Weights of a small mixture-of-experts language model, trained from scratch on English Wikipedia.
Size: 13 layers, vocabulary 22908.
Experts: 128 SwiGLU neurons an expert, 3 picks a token, a sigmoid router.
Below are experts of layer 10 (counted from 0) of a mixture-of-experts language model. Rows are named router (the router's row for the expert), gate (a neuron's input weights, with its number), up (a neuron's input weights, with its number), down (a neuron's output weights, with its number) and show model dimensions 0-191. Each number is 200 + 30 x the weight over its row's rms, rounded and kept within 0 to 999.
After each expert's rows: "gets" lists some tokens that make up at least twice as much of what it gets as of all text; "mostly gets" lists some tokens that are sent to it at least half of the time. This comes from a sample of Wikipedia text that the model never trained on. Tokens count by the router's weight.

# expert 19
router,200,177,210,196,195,224,234,156,206,198,248,223,219,216,172,191,204,186,177,168,280,155,188,203,168,247,251,194,228,175,216,240,116,192,186,220,239,197,169,177,212,177,159,178,200,201,233,221,230,183,150,187,214,226,188,172,238,194,228,204,227,228,212,226,186,187,185,193,212,221,265,231,237,264,185,221,165,167,241,228,232,188,186,165,179,239,188,181,190,203,193,182,226,193,224,231,153,177,252,145,188,130,131,206,239,270,204,237,195,218,276,208,233,168,211,174,129,186,165,222,161,224,234,213,193,239,195,164,159,143,229,189,177,248,165,254,182,246,239,213,246,208,184,206,202,169,193,204,199,209,166,233,219,158,184,179,176,171,206,180,147,184,238,193,196,196,190,194,177,189,188,188,225,235,245,232,198,194,197,152,188,183,158,219,183,206,179,193,226,221,219,217
gate0,188,164,184,217,252,184,206,197,207,222,135,218,186,257,165,182,219,200,210,199,185,204,181,197,224,182,199,132,219,185,213,179,197,162,229,164,161,248,193,172,154,185,213,147,226,229,193,262,237,220,174,258,141,160,226,240,202,195,199,178,208,180,215,218,203,190,192,291,179,215,167,163,202,210,209,206,217,173,187,212,209,214,198,143,171,181,217,199,206,137,216,200,229,186,186,247,164,187,181,216,207,209,180,182,172,212,121,151,216,139,240,120,208,142,180,193,208,144,211,128,238,219,220,222,191,238,201,179,167,233,166,201,226,208,223,195,150,188,199,187,185,233,204,193,213,167,178,245,237,225,196,216,172,174,168,204,188,200,211,163,191,150,219,197,203,202,155,252,184,191,153,200,239,213,198,216,225,225,190,212,247,265,181,251,243,225,193,164,213,166,224,227
up0,214,189,207,163,179,187,217,182,216,212,186,245,182,199,179,179,225,139,182,155,219,174,212,205,227,128,200,188,266,181,198,212,195,230,175,211,236,219,196,125,187,226,187,218,180,200,163,230,215,188,201,143,166,202,180,239,180,204,151,206,238,182,204,197,218,205,196,197,180,215,224,209,142,188,216,209,183,155,190,207,237,206,165,213,204,189,259,204,189,177,196,176,207,238,221,210,195,264,187,241,251,230,197,183,130,262,154,212,160,211,191,211,198,174,173,236,198,182,223,215,212,195,153,221,245,206,226,158,212,219,185,182,150,213,126,248,120,274,238,235,245,221,230,176,207,160,224,205,231,261,215,189,252,207,225,158,186,178,190,166,114,235,221,234,175,198,215,190,233,234,196,203,142,230,181,164,167,204,193,235,159,189,228,193,199,193,173,209,158,198,211,211
down0,195,157,186,220,232,176,208,217,202,212,166,252,206,200,200,218,199,132,226,160,230,155,187,174,181,175,246,157,222,221,207,198,193,191,275,157,192,228,185,163,137,185,182,171,200,205,195,180,143,189,179,190,219,228,190,202,239,205,182,149,197,199,235,214,178,173,164,151,177,226,227,161,255,200,199,254,155,148,176,191,204,187,188,162,218,182,177,147,231,170,209,230,183,177,243,215,207,229,191,179,205,203,190,216,207,204,173,148,155,181,204,166,193,189,192,170,158,196,234,208,220,243,216,221,168,255,288,180,214,207,181,237,200,225,149,212,224,224,241,154,243,203,224,158,242,175,235,236,208,222,194,177,219,206,197,210,188,158,172,207,178,245,221,232,232,234,135,187,203,229,184,165,209,172,257,144,214,227,220,165,157,173,189,226,169,200,208,236,232,252,186,272
gets: " |", "|", "==", "=", ":", "==="
mostly gets: "==", "|", "====", "===", "=", "″N"

# expert 43
router,176,154,208,248,228,221,222,187,201,153,206,194,213,232,190,184,168,184,187,186,205,226,152,233,215,232,196,200,196,159,209,226,160,183,275,212,183,216,171,172,218,197,158,168,164,176,197,233,226,183,254,197,236,250,230,211,216,197,223,193,191,253,248,258,206,174,196,184,154,187,258,192,207,219,188,166,215,175,148,217,245,226,141,156,217,238,230,174,195,185,232,216,198,202,164,208,174,171,250,139,202,197,172,244,196,215,198,188,213,204,240,221,238,160,176,186,233,239,138,247,242,181,206,253,239,202,226,195,189,158,197,222,185,249,188,245,166,205,224,232,220,192,237,179,195,217,160,231,192,201,156,238,246,176,182,207,218,242,203,197,271,194,212,175,191,166,158,214,157,215,231,168,178,272,218,242,217,207,201,162,205,119,164,234,209,215,152,187,225,188,215,187
gate0,185,223,156,217,220,217,119,244,218,183,170,259,174,202,184,229,198,163,207,164,185,167,158,186,237,196,160,156,162,216,189,213,219,200,179,169,189,215,173,240,170,211,231,201,153,220,169,250,255,194,226,189,191,195,175,226,150,164,236,224,190,197,180,210,218,152,208,208,156,224,222,174,180,220,175,211,245,213,212,188,265,149,219,151,222,234,217,167,225,144,212,236,177,173,224,142,189,140,235,137,181,123,168,183,194,215,219,181,174,169,263,211,169,227,221,220,200,182,249,197,211,183,219,211,229,235,190,175,186,181,221,203,248,156,191,192,232,193,174,198,184,177,175,171,205,194,139,223,204,218,167,165,202,210,196,240,228,169,155,206,172,211,186,246,196,218,214,171,236,189,208,194,204,232,127,196,278,213,205,218,213,197,198,146,162,171,173,137,199,190,193,206
up0,190,187,236,209,212,211,200,160,244,251,180,170,210,235,178,210,246,188,183,159,190,211,218,232,207,209,238,201,266,185,200,214,171,188,270,212,182,230,164,182,221,197,195,183,199,211,152,212,202,186,184,171,210,222,145,233,210,201,161,196,285,181,235,155,206,173,179,267,207,204,204,205,181,244,159,234,213,196,273,201,179,183,233,202,145,192,260,176,188,217,184,179,183,212,139,142,209,224,180,222,261,234,208,221,184,284,209,199,163,148,213,183,193,227,253,184,246,204,184,224,167,200,175,214,203,189,256,206,254,171,209,242,190,183,204,219,150,185,195,244,186,183,164,127,255,170,207,172,180,187,198,221,231,222,222,222,216,221,291,223,193,220,229,194,182,178,215,176,177,207,192,215,191,233,224,219,206,225,198,194,176,183,193,172,188,222,203,138,198,247,203,251
down0,175,145,180,204,259,215,167,198,188,210,161,194,158,164,217,276,192,206,173,152,198,200,123,175,192,207,204,152,155,246,208,241,191,208,204,237,182,196,219,264,179,169,212,176,180,201,190,188,209,239,203,187,220,168,209,206,139,214,229,172,190,224,179,187,186,196,181,215,202,167,208,196,207,189,183,209,170,178,151,239,177,189,188,218,190,220,197,179,196,239,169,189,191,173,187,183,200,157,227,202,206,233,207,246,178,221,178,235,220,231,260,158,162,119,147,161,186,210,256,174,213,205,204,224,173,212,172,261,180,161,198,153,219,252,169,190,202,163,216,232,170,271,211,166,176,147,198,159,234,219,220,202,203,239,134,189,195,173,231,249,177,185,189,194,198,211,128,205,200,189,153,194,196,271,205,135,220,187,170,198,209,228,213,200,199,229,213,229,183,242,253,161
gets: " the", " The", "The", " so", " early", " late"
mostly gets: " the", "The", " The", " early", " However", " so"

# expert 0
router,196,171,211,188,216,245,273,175,170,230,256,172,198,186,175,208,191,98,185,236,163,195,156,256,186,246,196,153,226,161,204,223,193,228,224,209,170,210,199,177,234,189,197,191,137,164,191,232,229,211,201,210,202,234,181,186,199,152,207,211,219,191,263,220,226,170,174,257,149,239,225,198,218,183,208,155,166,220,208,219,189,165,205,234,181,216,198,193,222,213,211,178,256,180,196,247,173,155,224,157,252,176,214,217,226,240,188,250,230,159,211,162,215,195,152,149,208,149,201,206,245,184,211,256,247,172,216,227,172,186,217,206,142,218,189,210,164,208,191,239,204,204,225,187,207,174,193,195,204,174,175,190,230,146,180,191,171,186,224,231,159,214,242,203,173,186,143,213,158,174,185,207,246,248,255,207,169,208,145,201,177,181,129,179,188,234,165,202,196,191,183,188
gate0,211,169,166,214,244,216,188,180,206,252,178,244,214,192,201,220,161,163,207,189,224,221,235,140,234,191,228,154,162,197,198,223,168,243,197,166,155,184,218,221,227,264,231,205,207,199,177,187,235,183,208,199,215,145,184,237,252,182,225,206,165,228,161,183,171,215,205,131,178,236,168,211,198,152,184,150,184,198,219,142,194,222,166,229,232,214,196,199,182,208,226,221,188,226,221,153,234,234,177,182,214,163,254,212,164,184,192,193,254,198,224,176,215,142,142,209,182,180,246,171,243,202,176,244,257,201,169,226,178,204,149,218,184,194,206,226,191,204,246,196,195,160,187,160,197,170,208,232,171,200,220,198,257,206,195,144,258,189,173,222,175,239,150,164,271,211,201,194,183,199,161,234,231,190,172,210,223,210,199,233,115,176,161,204,220,139,211,239,201,228,219,177
up0,172,198,230,176,199,228,218,188,257,230,183,209,118,207,231,199,186,186,245,174,188,237,211,154,200,172,162,208,201,182,213,180,203,215,151,168,232,210,187,200,194,217,202,220,210,198,196,260,191,276,140,155,202,221,207,225,219,209,185,174,159,220,213,166,184,219,203,206,242,174,219,168,176,221,219,225,254,145,233,172,225,221,200,196,250,210,234,217,159,225,181,194,188,202,217,236,162,217,184,218,198,198,182,166,188,172,222,215,197,205,192,219,187,234,213,216,239,193,213,272,202,197,147,225,212,229,197,226,140,206,189,196,246,209,217,236,176,227,177,253,265,235,258,185,206,222,262,204,198,189,221,210,166,199,229,269,199,177,217,201,216,204,177,262,189,158,198,196,229,219,222,176,112,203,165,172,294,239,223,199,238,200,164,209,210,186,215,219,194,163,165,283
down0,183,227,174,197,155,173,154,250,187,167,221,187,198,257,146,215,211,189,208,203,237,219,248,204,220,181,177,195,180,182,232,233,235,197,233,186,186,189,199,183,203,180,216,199,246,229,227,235,207,239,174,186,226,234,228,245,234,182,168,204,228,194,225,232,172,201,220,194,235,260,200,221,156,162,171,264,205,199,268,145,236,198,194,170,192,189,242,172,199,255,228,231,153,178,146,223,184,234,214,208,210,203,176,195,207,254,172,253,191,200,191,210,158,229,233,247,219,159,206,212,297,204,217,178,161,184,234,224,176,201,170,220,187,207,167,199,237,248,203,216,226,218,195,224,205,239,149,171,198,197,193,188,257,245,184,240,178,196,219,202,167,223,185,235,154,214,251,173,244,179,175,227,212,167,183,188,257,216,245,207,203,212,165,229,195,179,151,131,231,194,257,235
gets: " c", " No", "-", " t", " L", " l"
mostly gets: " t", " l", " v", " No", " c", " Ar"

# expert 22
router,182,138,211,257,216,207,268,178,175,175,193,224,200,186,196,202,191,139,152,187,255,186,185,241,218,215,243,195,253,176,201,207,168,188,239,194,228,185,192,186,220,199,140,181,174,178,209,215,226,209,150,223,202,179,211,183,195,165,210,143,132,197,276,195,282,180,192,222,209,176,219,218,222,219,172,179,183,208,222,233,230,162,179,218,204,234,194,201,204,213,207,187,282,230,180,231,156,178,224,145,203,159,141,256,234,227,194,225,201,196,269,195,199,174,159,152,201,204,179,218,222,242,248,242,275,202,224,162,215,171,230,162,218,227,172,271,173,219,217,239,225,228,212,183,201,147,174,224,197,218,188,215,188,178,240,154,200,185,178,207,179,201,242,181,182,185,167,227,203,223,184,179,194,220,236,259,211,206,179,160,202,152,191,214,209,200,172,205,228,194,224,178
gate0,173,162,203,206,226,210,149,221,253,200,226,150,222,154,174,205,206,219,201,184,148,206,203,142,176,216,218,166,236,192,215,201,207,196,200,213,201,199,242,239,190,234,182,184,213,210,168,266,175,204,217,196,110,194,202,258,210,204,202,194,203,250,175,173,219,178,169,268,157,215,162,176,266,209,239,203,206,183,248,172,215,189,186,192,238,125,203,126,159,174,183,230,217,191,210,154,170,227,174,192,155,221,174,205,173,244,179,205,187,215,164,142,242,188,212,179,226,201,232,221,205,214,195,195,236,239,190,219,224,181,185,228,140,189,168,180,215,165,124,174,224,210,198,196,192,210,239,262,231,185,205,174,218,193,225,231,253,202,186,195,199,228,258,200,195,153,219,213,173,163,172,187,249,146,173,185,181,225,192,195,180,220,186,251,144,246,204,201,262,209,195,194
up0,231,244,240,225,217,157,133,182,224,230,192,139,174,210,197,221,229,190,239,214,173,189,233,182,210,175,203,208,221,185,192,187,205,177,201,232,210,217,229,234,219,226,212,223,163,194,199,179,149,252,239,231,173,203,212,240,188,187,224,214,243,197,204,210,174,157,163,246,162,200,185,211,189,222,210,245,185,195,160,130,169,235,226,177,282,187,153,228,188,164,193,243,179,240,175,200,274,242,224,224,178,231,289,207,245,196,207,189,232,223,180,193,199,202,212,191,227,205,214,191,221,194,202,182,294,213,189,247,223,188,212,207,266,224,178,231,238,197,177,195,211,129,157,187,192,218,222,220,235,195,190,205,197,247,169,167,228,225,190,172,229,198,273,190,193,188,207,216,184,194,189,233,178,195,216,182,217,215,264,178,212,191,200,247,178,257,198,289,212,182,193,192
down0,220,216,190,160,217,234,159,236,230,188,264,173,183,155,199,188,225,215,148,213,211,261,252,172,147,138,199,203,219,180,213,223,223,216,206,175,210,236,185,177,188,220,166,241,202,221,171,180,200,187,204,187,168,238,219,172,212,260,213,165,210,175,235,218,261,144,169,250,121,169,210,248,206,216,248,144,217,230,229,199,197,189,185,208,168,192,219,166,218,189,168,199,227,192,264,180,226,242,180,208,264,212,189,118,170,200,220,154,224,211,229,231,182,179,229,213,179,178,219,204,157,240,222,194,232,263,235,158,266,205,211,213,182,208,276,194,175,210,176,181,178,153,251,171,205,227,221,227,190,194,209,178,180,239,223,182,257,209,215,222,234,180,221,174,174,201,200,238,217,212,193,141,178,192,167,186,220,219,212,211,200,172,162,213,186,162,220,209,192,220,237,186
gets: " |", ";", "am", " —;", " of", "al"
mostly gets: " —;", ";", "%;", "\";", " much", " more"

# expert 61
router,204,208,214,218,200,217,230,177,205,174,250,199,233,218,184,201,191,199,189,178,259,131,168,178,191,248,227,204,208,153,175,208,138,200,230,242,188,191,197,167,189,187,184,161,163,193,209,209,225,176,195,217,242,234,188,195,246,165,251,177,166,211,227,204,215,181,196,238,161,227,240,215,214,211,206,173,193,202,223,223,231,134,173,210,208,194,241,204,241,190,214,201,201,182,221,193,158,217,226,146,200,153,199,251,249,220,218,248,208,196,263,253,256,165,218,150,155,182,184,266,232,261,224,262,248,258,208,167,169,141,235,192,171,230,155,252,185,240,237,237,257,216,195,215,193,169,223,206,203,213,181,221,211,190,205,197,187,171,205,186,154,188,202,182,177,148,138,185,182,196,169,201,197,233,260,208,212,215,147,159,188,171,214,171,167,191,158,173,173,183,220,222
gate1,159,220,214,209,224,220,221,176,144,203,152,215,157,139,208,188,230,155,189,171,206,210,235,314,175,182,155,219,183,180,194,265,211,213,204,241,222,216,180,217,189,183,230,182,162,180,240,199,194,231,203,174,201,212,150,174,195,275,246,176,245,175,200,266,238,188,212,167,201,190,155,209,238,213,169,200,215,198,269,262,143,240,231,183,222,195,180,200,242,216,227,208,207,147,190,217,180,167,246,186,169,224,191,206,181,209,189,184,164,205,215,217,220,245,200,205,166,191,210,163,189,194,263,219,215,211,205,172,126,176,194,142,213,226,202,179,212,200,187,252,203,240,196,235,172,226,164,195,167,183,170,227,187,188,227,155,191,201,193,177,268,224,223,188,242,216,155,187,168,199,175,201,230,195,184,254,166,179,190,219,200,214,185,213,268,171,185,199,199,232,176,166
up1,159,220,205,208,193,210,234,207,186,175,163,195,171,139,247,200,234,236,206,170,167,200,228,229,197,134,209,240,197,228,193,269,220,214,172,233,209,195,234,240,169,210,294,185,212,189,230,199,191,231,182,162,195,240,193,188,238,203,224,201,232,220,170,188,207,215,207,198,219,152,155,194,196,251,186,170,223,240,224,196,220,203,224,185,248,169,216,218,261,199,231,176,177,210,203,204,182,202,235,205,135,262,295,266,155,187,160,194,180,177,192,217,205,237,211,199,195,191,187,181,162,172,239,181,157,265,188,236,195,154,192,233,243,186,206,132,190,199,178,230,178,197,201,213,208,213,183,209,151,194,202,173,209,181,182,175,194,167,153,174,251,216,189,155,250,182,196,206,152,206,210,239,187,169,191,269,206,201,192,209,165,208,182,168,246,184,276,180,204,235,187,215
down1,198,188,140,260,186,169,185,217,164,195,196,226,199,165,188,176,205,176,196,204,215,123,226,198,280,175,206,198,229,189,202,197,196,236,215,202,201,197,237,188,174,195,251,221,199,223,228,206,154,182,177,156,248,169,226,209,196,148,235,219,203,234,189,136,172,141,205,239,203,195,233,242,180,195,162,237,216,246,191,203,176,156,172,196,264,185,237,196,201,237,200,198,223,177,203,184,255,179,198,238,200,193,197,209,204,186,145,168,210,225,194,196,201,159,214,202,168,213,192,169,184,176,214,134,208,198,176,192,236,177,188,209,206,217,190,80,224,222,229,166,190,158,232,237,144,224,213,234,236,180,251,181,176,249,213,205,162,208,251,172,234,163,166,184,215,218,225,205,214,201,174,190,150,215,206,181,244,225,182,223,169,187,190,195,165,231,132,159,154,193,207,267
gets: " |", "|", " what", "-man", " cause", " Unlike"
mostly gets: "|", " |", " what"

# expert 6
router,197,184,208,260,205,227,244,157,171,219,199,214,217,172,171,192,143,172,192,163,275,176,155,215,177,251,203,186,197,157,192,221,197,239,244,202,223,202,169,212,221,189,167,181,167,150,197,176,238,182,201,238,202,253,198,200,219,189,192,204,209,175,240,192,238,189,164,231,212,216,217,244,195,212,205,180,173,157,162,236,214,173,183,190,175,184,207,171,141,212,208,182,248,168,225,196,194,234,283,182,215,202,184,242,238,244,237,234,185,188,220,189,208,141,147,187,176,240,190,255,271,194,235,236,225,210,228,202,172,161,229,182,212,215,194,218,222,240,180,187,248,187,221,191,176,167,183,252,247,205,182,225,216,171,170,186,205,199,223,215,181,201,249,186,184,159,162,176,174,190,130,149,202,229,213,227,196,217,204,129,181,166,204,260,206,194,102,182,185,201,213,169
gate2,141,140,240,253,238,221,199,230,208,201,178,199,210,195,172,182,203,215,221,170,194,192,192,190,187,212,178,178,218,214,215,236,210,229,193,204,233,166,178,187,195,169,241,222,230,188,203,207,220,218,214,189,216,200,251,159,212,163,240,206,169,270,180,273,223,179,182,190,180,195,193,133,206,246,212,184,184,225,178,217,218,181,203,206,253,175,227,140,203,200,203,187,211,195,235,201,159,176,275,180,203,199,187,268,235,263,195,165,229,190,224,134,212,187,231,155,192,152,202,185,210,215,191,158,187,239,249,179,208,224,160,155,179,195,100,181,201,171,230,246,208,207,163,211,133,189,231,155,169,203,173,195,163,217,227,205,165,224,158,228,213,206,195,190,221,221,198,160,166,136,241,177,249,211,246,216,204,201,225,191,191,243,219,199,199,212,258,237,138,183,171,198
up2,182,222,248,188,190,192,244,218,193,210,178,193,167,246,170,191,182,247,230,195,156,214,205,237,185,156,149,195,242,234,228,216,224,246,216,188,231,192,203,204,241,222,251,222,247,182,218,163,221,237,262,213,230,204,223,160,188,182,207,264,154,221,192,226,193,180,172,190,219,145,212,143,225,271,186,180,180,207,198,257,187,141,225,207,208,171,214,131,174,206,192,226,184,216,229,182,144,228,280,209,200,197,238,234,254,192,203,182,253,189,201,198,214,151,198,186,180,188,223,185,231,139,184,194,171,229,223,206,168,168,144,184,188,175,128,187,142,135,204,189,209,182,158,189,193,186,277,202,165,207,193,222,148,204,245,210,195,177,187,240,196,219,176,205,215,176,160,162,200,183,185,195,178,191,234,217,161,154,207,181,173,208,220,230,208,180,213,242,181,227,178,195
down2,205,158,204,271,168,237,250,221,173,191,137,151,194,217,206,179,175,201,218,213,165,199,199,174,200,244,180,164,138,234,174,217,217,206,205,221,210,189,187,237,246,160,264,236,200,172,204,234,191,221,208,246,252,160,171,187,190,215,225,217,192,204,216,201,212,130,224,208,201,206,191,179,180,256,145,220,225,183,181,154,177,191,214,193,194,214,212,171,213,219,219,219,210,234,254,223,236,236,216,210,162,185,242,254,232,209,189,217,201,195,211,164,243,159,250,167,216,162,218,193,243,206,228,191,174,172,165,206,193,200,168,172,150,195,196,181,183,203,136,145,198,229,211,214,191,236,250,168,193,204,209,217,189,174,178,241,256,226,202,260,201,167,198,213,229,168,188,195,232,181,173,261,265,264,242,194,164,155,148,185,204,196,235,168,186,218,175,199,122,167,213,204
gets: "8", "3", "5", "7", "0", "4"
mostly gets: " sec", " ill", "-c", " Coordinates", " tre", " enc"

# expert 14
router,168,218,181,213,231,222,246,176,186,205,178,211,209,229,172,207,168,160,191,176,209,179,191,217,198,257,235,158,183,187,212,192,187,160,214,261,212,232,170,146,192,186,164,197,197,175,182,226,263,164,225,225,196,189,130,217,238,209,196,178,172,213,203,199,273,158,142,215,210,217,200,240,230,232,168,165,184,179,220,191,251,154,170,168,186,188,195,201,220,179,132,197,222,199,211,227,141,178,204,218,221,217,166,213,233,230,226,215,173,193,253,185,207,184,186,169,160,202,194,230,265,229,219,225,198,193,227,183,184,122,214,178,190,214,159,227,168,204,223,210,201,220,235,159,182,160,191,180,236,235,159,263,212,171,227,183,190,201,194,170,196,217,268,157,155,213,123,210,207,226,151,141,184,246,211,214,187,235,192,157,189,156,169,208,241,180,130,188,149,203,200,194
gate2,184,201,169,225,175,194,166,188,220,204,264,174,216,211,153,186,253,280,215,156,188,212,218,130,190,220,178,192,219,174,201,213,246,178,183,183,229,219,276,210,139,191,179,218,216,208,163,189,204,214,210,259,164,170,167,203,230,185,152,200,153,223,188,227,180,203,218,170,191,197,227,216,213,195,218,220,177,103,216,190,217,241,163,141,224,201,240,167,173,183,158,161,190,248,213,149,211,226,200,208,211,147,206,185,179,174,218,160,257,185,202,193,199,184,209,180,244,143,189,172,190,223,197,208,243,224,210,198,212,200,158,208,220,234,201,210,237,203,192,218,129,120,185,208,243,230,210,255,179,163,178,204,161,184,182,185,229,169,149,196,175,211,191,198,208,220,204,199,158,195,209,196,202,194,182,161,262,164,230,159,243,168,221,189,181,176,225,243,223,157,168,158
up2,146,195,226,137,192,245,192,176,169,202,210,209,246,159,194,200,175,177,225,248,156,128,211,219,195,208,207,158,177,202,225,234,209,212,209,201,177,246,222,160,199,231,223,242,166,188,228,164,211,224,185,201,215,204,225,192,194,239,209,192,185,188,186,169,231,198,178,194,225,170,163,148,149,227,206,207,153,237,186,192,166,186,193,286,264,213,188,225,232,215,220,193,237,216,186,214,176,166,167,190,188,199,231,187,234,186,237,173,188,196,190,226,143,158,195,185,235,229,167,258,215,201,203,229,168,201,162,223,219,210,191,222,122,223,154,178,139,220,202,221,229,226,195,190,225,213,226,222,175,240,194,164,176,164,200,180,270,248,186,201,247,164,237,165,167,192,260,133,206,174,159,231,184,171,192,218,148,204,187,247,208,203,153,154,199,149,207,148,165,205,217,190
down2,206,217,213,178,174,230,190,208,145,219,215,109,160,220,193,207,252,169,203,184,245,236,158,155,227,156,208,189,217,216,219,207,177,184,175,204,202,189,257,192,197,208,234,223,234,238,190,198,144,288,178,239,214,202,227,244,209,170,218,225,127,194,192,183,221,102,205,189,194,246,219,143,206,215,213,138,213,195,224,180,205,226,239,214,181,241,193,220,159,196,195,177,134,204,207,251,258,176,183,206,175,230,201,180,198,189,154,151,206,201,210,172,217,227,197,144,199,234,252,221,177,151,227,141,199,191,188,205,244,162,209,205,223,202,233,173,233,206,203,131,196,171,196,234,197,257,188,210,192,249,202,182,159,196,189,185,216,183,217,182,228,178,184,216,224,211,181,235,190,169,192,168,178,189,199,203,234,168,221,212,244,190,253,226,184,246,182,182,245,197,201,244
gets: "0", "5", "3", "4", "6", "2"
mostly gets: " begins", " example", " begun", " helped", " began", "–present"

# expert 23
router,220,171,198,251,247,219,237,129,201,202,234,184,205,223,186,202,185,137,172,166,257,163,194,239,183,274,216,188,214,142,170,207,161,193,214,218,200,198,145,179,184,184,183,157,213,191,255,223,180,174,193,183,207,243,196,185,241,162,223,185,174,249,221,268,205,224,169,206,178,233,233,220,243,240,193,161,217,185,208,199,245,230,185,167,204,216,203,172,203,151,205,210,203,179,186,235,166,170,247,182,229,176,172,223,207,206,177,194,175,227,236,178,241,160,208,165,164,213,149,247,252,214,223,239,198,208,229,216,140,191,213,168,156,226,154,218,189,181,212,229,217,197,187,168,186,177,167,239,223,182,205,249,199,196,180,176,160,233,186,192,188,193,232,201,162,191,101,179,198,212,206,202,221,222,253,207,157,224,175,158,174,194,106,217,185,211,161,243,179,200,205,211
gate0,170,204,194,238,182,209,177,227,176,189,212,266,243,186,215,172,235,234,211,191,204,241,237,215,203,208,171,258,195,215,168,157,175,175,248,191,167,195,162,218,176,197,165,140,173,187,161,191,225,221,169,209,208,196,231,200,176,201,251,252,244,217,181,205,202,235,176,213,234,229,153,192,217,181,193,111,238,198,247,232,203,200,230,169,188,208,224,200,205,128,229,231,177,221,234,153,163,159,218,191,187,217,201,216,212,241,129,207,208,221,181,205,204,188,165,165,248,213,154,229,155,179,211,234,175,219,155,227,185,190,204,159,175,205,256,201,153,180,215,194,177,248,214,198,197,267,217,204,203,192,215,238,168,160,224,195,180,208,182,158,187,178,199,175,203,193,149,169,170,240,225,165,247,236,247,180,181,245,213,215,119,225,168,251,276,211,198,205,224,214,193,216
up0,181,214,253,191,134,216,232,232,234,179,151,187,180,166,177,211,168,232,231,205,176,205,208,156,140,181,202,189,203,184,165,160,231,217,182,212,206,235,185,212,206,225,201,182,194,223,214,206,199,222,243,207,219,286,151,185,256,230,149,126,138,196,218,232,205,185,233,232,178,131,189,143,179,188,201,226,204,181,171,193,224,216,144,151,139,238,239,204,260,184,178,222,166,179,182,209,242,224,228,187,148,207,238,224,169,198,179,252,258,202,249,192,202,186,217,256,146,169,246,199,190,249,177,186,190,191,185,188,198,184,218,239,223,224,211,170,196,221,213,152,179,192,227,186,251,158,187,196,181,190,221,241,220,196,222,254,240,172,204,211,197,186,198,193,216,208,228,224,205,206,203,194,165,180,158,214,203,162,187,175,184,169,182,147,188,185,208,184,142,219,135,176
down0,259,184,263,216,182,163,200,129,192,240,180,213,171,220,251,205,166,173,227,233,188,255,176,184,227,235,185,184,246,178,158,186,212,190,163,206,230,192,221,245,230,216,211,221,141,179,224,208,131,240,173,210,248,268,221,219,212,213,206,185,195,196,141,209,158,201,238,199,143,254,209,164,268,193,255,160,188,163,247,178,181,219,241,231,199,205,164,192,217,192,209,202,152,179,205,182,223,197,232,199,235,154,198,223,261,198,174,232,196,228,163,194,172,156,183,179,186,229,208,159,210,179,200,179,220,209,217,230,197,201,211,189,182,172,217,250,179,243,210,225,247,161,172,235,157,195,214,208,147,195,162,223,166,209,203,146,189,210,168,188,144,191,258,229,237,239,196,181,215,194,191,212,155,154,215,177,192,221,199,171,195,209,223,238,236,201,237,250,167,190,234,201
gets: " the", " his", "'s", " The", " her", " first"
mostly gets: " his", " their", " this", " its", " the", " her"